Below are experts of layer 6 (counted from 0) of a mixture-of-experts language model. Rows are named router (the router's row for the expert), down (a neuron's output weights, with its number) and show model dimensions 0-255. Each number is 500 + 25 x the weight over its row's rms, rounded and kept within 0 to 999. Numbers have three digits each.
Before each expert's rows: a language model's description of what the expert responds to. This comes from a sample of Wikipedia text that the model never trained on.

# expert 3
What it handles: Vowel-final word pieces
router:508469495445501522451502488487504475556541477497471553530501532503500457482484485483529521496505487516506529529506512496511493489517496542502468506529536525501513502515478499523524480557499450468545514500485497476538550531498474552466567489497517472486536491504503480471482514549454474512518486506487487492473487482480506523491530485539509479485587517502544506504469471463461496506540488487483518506473483471488507459522502482514483474506457513479479480515508499495508502494470482504525489493502469491494497483497518464503472503489438475458486481526507505479529507516479515508495477496490554515498521507474536494526493541535497476489509520445458508491471494457513499514477529504474502509512528461541535474476524473511515529509473521525543505532546486480450541506480471
down0:522498543474549519510504486560486510521490482482503538492504477527533546479469544499525464505465541492525494479506495506492514468461517490514466468508546509493470477480416483516508484527491498492522496508483499546489524537524478481498479453475490483487484471494487491495521531514524479517506465460484535498519509482475487475517517488513523508473523456483466508545496519478484469492513513495497497533482500511475478484519501489511499472507477499441484512561487506484532502537523504485504496486484536449506512498491533476486473558460443493489492484489469464485473487501530494490492462454501488473494520484494525541492508516521476554466487475491515495499545499495505515509507492483482475509485515480507534524517457424511553507502512478532459497484482462530585479527504504
down1:523483485505477514492517501501546480494530474454518543485462477532539490490467506538483514465514485552508493494486471488480497500425503487489531465496488486490511488491505544478508496502549487524500490481498526546500482513469497493496505505520535513565498485532498520517529510485517538535465467465472523488512468486462494448493510490546467479510507502480514526564534460477501446478497494476504556493511508496502470518488478508541503527479485511476494503548525506470459420485457500471452465450482548490486538507485486471479506503479518467549472499502544509515470485495494493514544474475519498514463497520526478481494508529520473484529515529489484510539494530487503517494499430495496482505505487490473506522510510539519510522536518533496495454477501465501514496490501518
down2:477497551510522542473500484557510479538534489506510482539466547488467537526517482499469476478483487512488495519468503476492510534502451489554502518504443496497479503492502503508479503510509490492478506456541501545529516497516554490491495536494511493537512489528570523544534518532504466556473522479529497475491459483519493497518495502494510532541509541517520522477529511502482491470523513523453496548519469494476536528506486512509482509508569538470490485527500516510485507517558508450500526499526520503491510498498483459506492526502498522534511532444519484488464482518486477453495490521478495541489523536530525494501491490541509547476500475474468507519451450515527518531523463493501501501478496464476511524504480500530565502514516517529488504503478508510480492493539500
down3:497474451491471526503513526472502479508496505492468528510513476519538472501495537494477554504522480507544544514479523482538501496504490539496487469548512495495477532508503491498484489511507507464517468479520497516481504516487517508505459513540476494530526499444533480532503442477472512467510526483497465506547476512551501471504474465514509476484521511530472558516512476491507542505505418476448501473481506460516521502520495484516475503518494566507497550470504495527526510521539513485518514496478494531507491483461540470474539514501497546499509486498472486476534503510522474532480504488506446491522530508507501508496532552460532518493499535440478518522466502509492452460457492523540486496523493533507503530469502515508465493490521467458506474457528521478530486501494516
down4:544485544473484531509488462487455508477555496484509514510470474520495538507541519503484467532473482509511502528522455522504514508490505512480468519513488504501465543504466503479499472525519452495496517501476510543520518471539528479524507498523485500486500522499459496512526523512488503513498480485521529476512499523493549521502504470530485510487541498515504535478503494479551503508504483538485495531509457496431487469493509530454529524491509506471537518491542487515438513492530536491448511479541483509465453503497516483531440472499482497498518554502486470504512492492541466518485467512474519502516503506482486495514499543535493504482487441511467489501459524509546499463470503511459487483476518529466529513477497520434509551480521478480525481532495537501517436498460489
down5:493493555545502500477508527521481490501463538543515507488487541490494472544473476466536499507524541496462518513504474482485480496517518491528479535523518513500475491521499495510475501495449493479498505503475445541480512478475491521456459508499498468487504466479460485488514469550489524524504522478481521517485465478521504563489497517502547540521538524472504499512462499495460502460531513508531516474564504519469507484483522539468483519477503514481496510459531520484498530480520512506526502516519509485469556507505469488497495485519472502517520492458512500505477513449515539548511510506527520504483490507539519538520518545500525471484517538499522509470512549521445539503503510464523564486471503519510485477478563519518482458449529503540473498502491464475501503508495532
down6:493507488536532519520517501500501503504501518528485504514504488518457502538468482482519470494473503533496516498507518505515438535510513446498490479526500465518524473494510484496517505488480517553533520502511542511499466512521480516460502491476462510491499499478536500483517552491499471507462509490495571502500507490480442481486539460530471500477498486465505527521491438533472536450495476493489473498508529498554483495486494521487475503493503537478525468502502541498494506525489459487515492508475508500507494424471465503539475457518537496479548507511495523512520478526507528553545483484454493504493502483484482499495447563510496523457470469491511483465494457460514513494460451510531462509520492505518486506502444491501512481499433498516511464511510501528497456493548508
down7:533513466468461490527487492493476518518537505536466495499496443495470511480522484453493508523506509484461474478493512478511546482494487463487501494465504501484497482479510472468512493500510459444535480518471520486495439524468514466515498516481471492488481470471479496463507511522489532491498519498511409525521491468511471501491505537503505460490482498484533486469512510512492507470481535493479520460470519470489506487501531520523549518497560478487488521436467484462505493504524511467527513526514479483521481480528471514484540460495531510474537492475479559434521501481484486536537476496501514500460459507554499494529538479542507486465489504498528540472499479490505484503516490494479506529545500454521497512543483518500534504495469487501549485479509475524511502500476448
down8:542462494534484514490492498509465528563491505509527435522536489503528506534465519568522496518525510493484509503522447511480475508482469452486483504496511501533506472509497505492509491510523510549484495505508511435549485483470479538477486528545537526481449505453498484490521450522480492500478510507476509477529479528521477530523522504512518511528492518497517503478541479490460517497523466487527491510514502491562491463520570501469487544495511462492493486524507517480514514512485555473510466498460513495488476546506520547473530513484466441508549504504509468537517546480495530496484488469501487526540490517484494494497468479490586526523496487534475493531515476492504526518511501500522513468473534455488534474515483529501508500505498511494521484489488504508503520521503498
down9:573488447529524486507445505453496452535483532464530488504493527494506468515536495501456532523539488460521500544500464489523516488547507516518535489545490478476482475556542488493485521458517479482511518447527514526493471512526447468486472475463543464546479509527524507515486514477505514457520485500502523473516480493501513488506478485433490503524480469504511497508500473502511505489490511508485523499485478499499530502504493532484513543489496495533545483466461488488515449523501480527472514518517508541471489489515492457503547488482466509493481490539479462502519529495483492523506468526516463492547476517512471454500525488486516543508520453461523493530472499502482489478547447495500503498480533475491492509502515502489485520526511504486471487524522519528537529493525462
down10:478515483524482500530508474495505517453510494510466509495506438473533478529469495503519525499555464472499536491513532457469543478495498505493483496532476519513489504496498480504489530477523506499514503489455567446530462500484508466505474531498523447503531491439480501523500500527521499495503472475529544502508468544492489471507495443454461496524496497480496464512488493524475529512526437472554503491484497479493488497470465512449514532562520472483483476481523494484488486528478467456497491548518475539528490455512484500514540477523537517517510478499521495500495521465494525496508505525510493511476472488518492498470481516478525501468479491539518473509437473504529473509503492492476523506509508493508473537485494519540513539520515541547518507478514531438508467522477497
down11:550493527475510485487498523473513504481443483522497497502488480511500476512472487515429523498500506499502481511493483547505556495476518540475522491482504501474518461518477464528497538517540503536527501491550511480484474458480500503546500553499457483505455497474510500516538517523488491523527534503501518500474480528482537498523484495497485497500519515559507487504438514467488486525487531481528527499502463456548467493480499446525542505519467512505536494548496521485483493493478516474501519479483508463481530488496503480457450461497528529487481491524464520538482494476533528517488534499498524487497519545500538491548493516496511487437503494503487594462529439505488502496515540509469512498508502466502530508484527513482502536496508482533502485519479515490496458478517485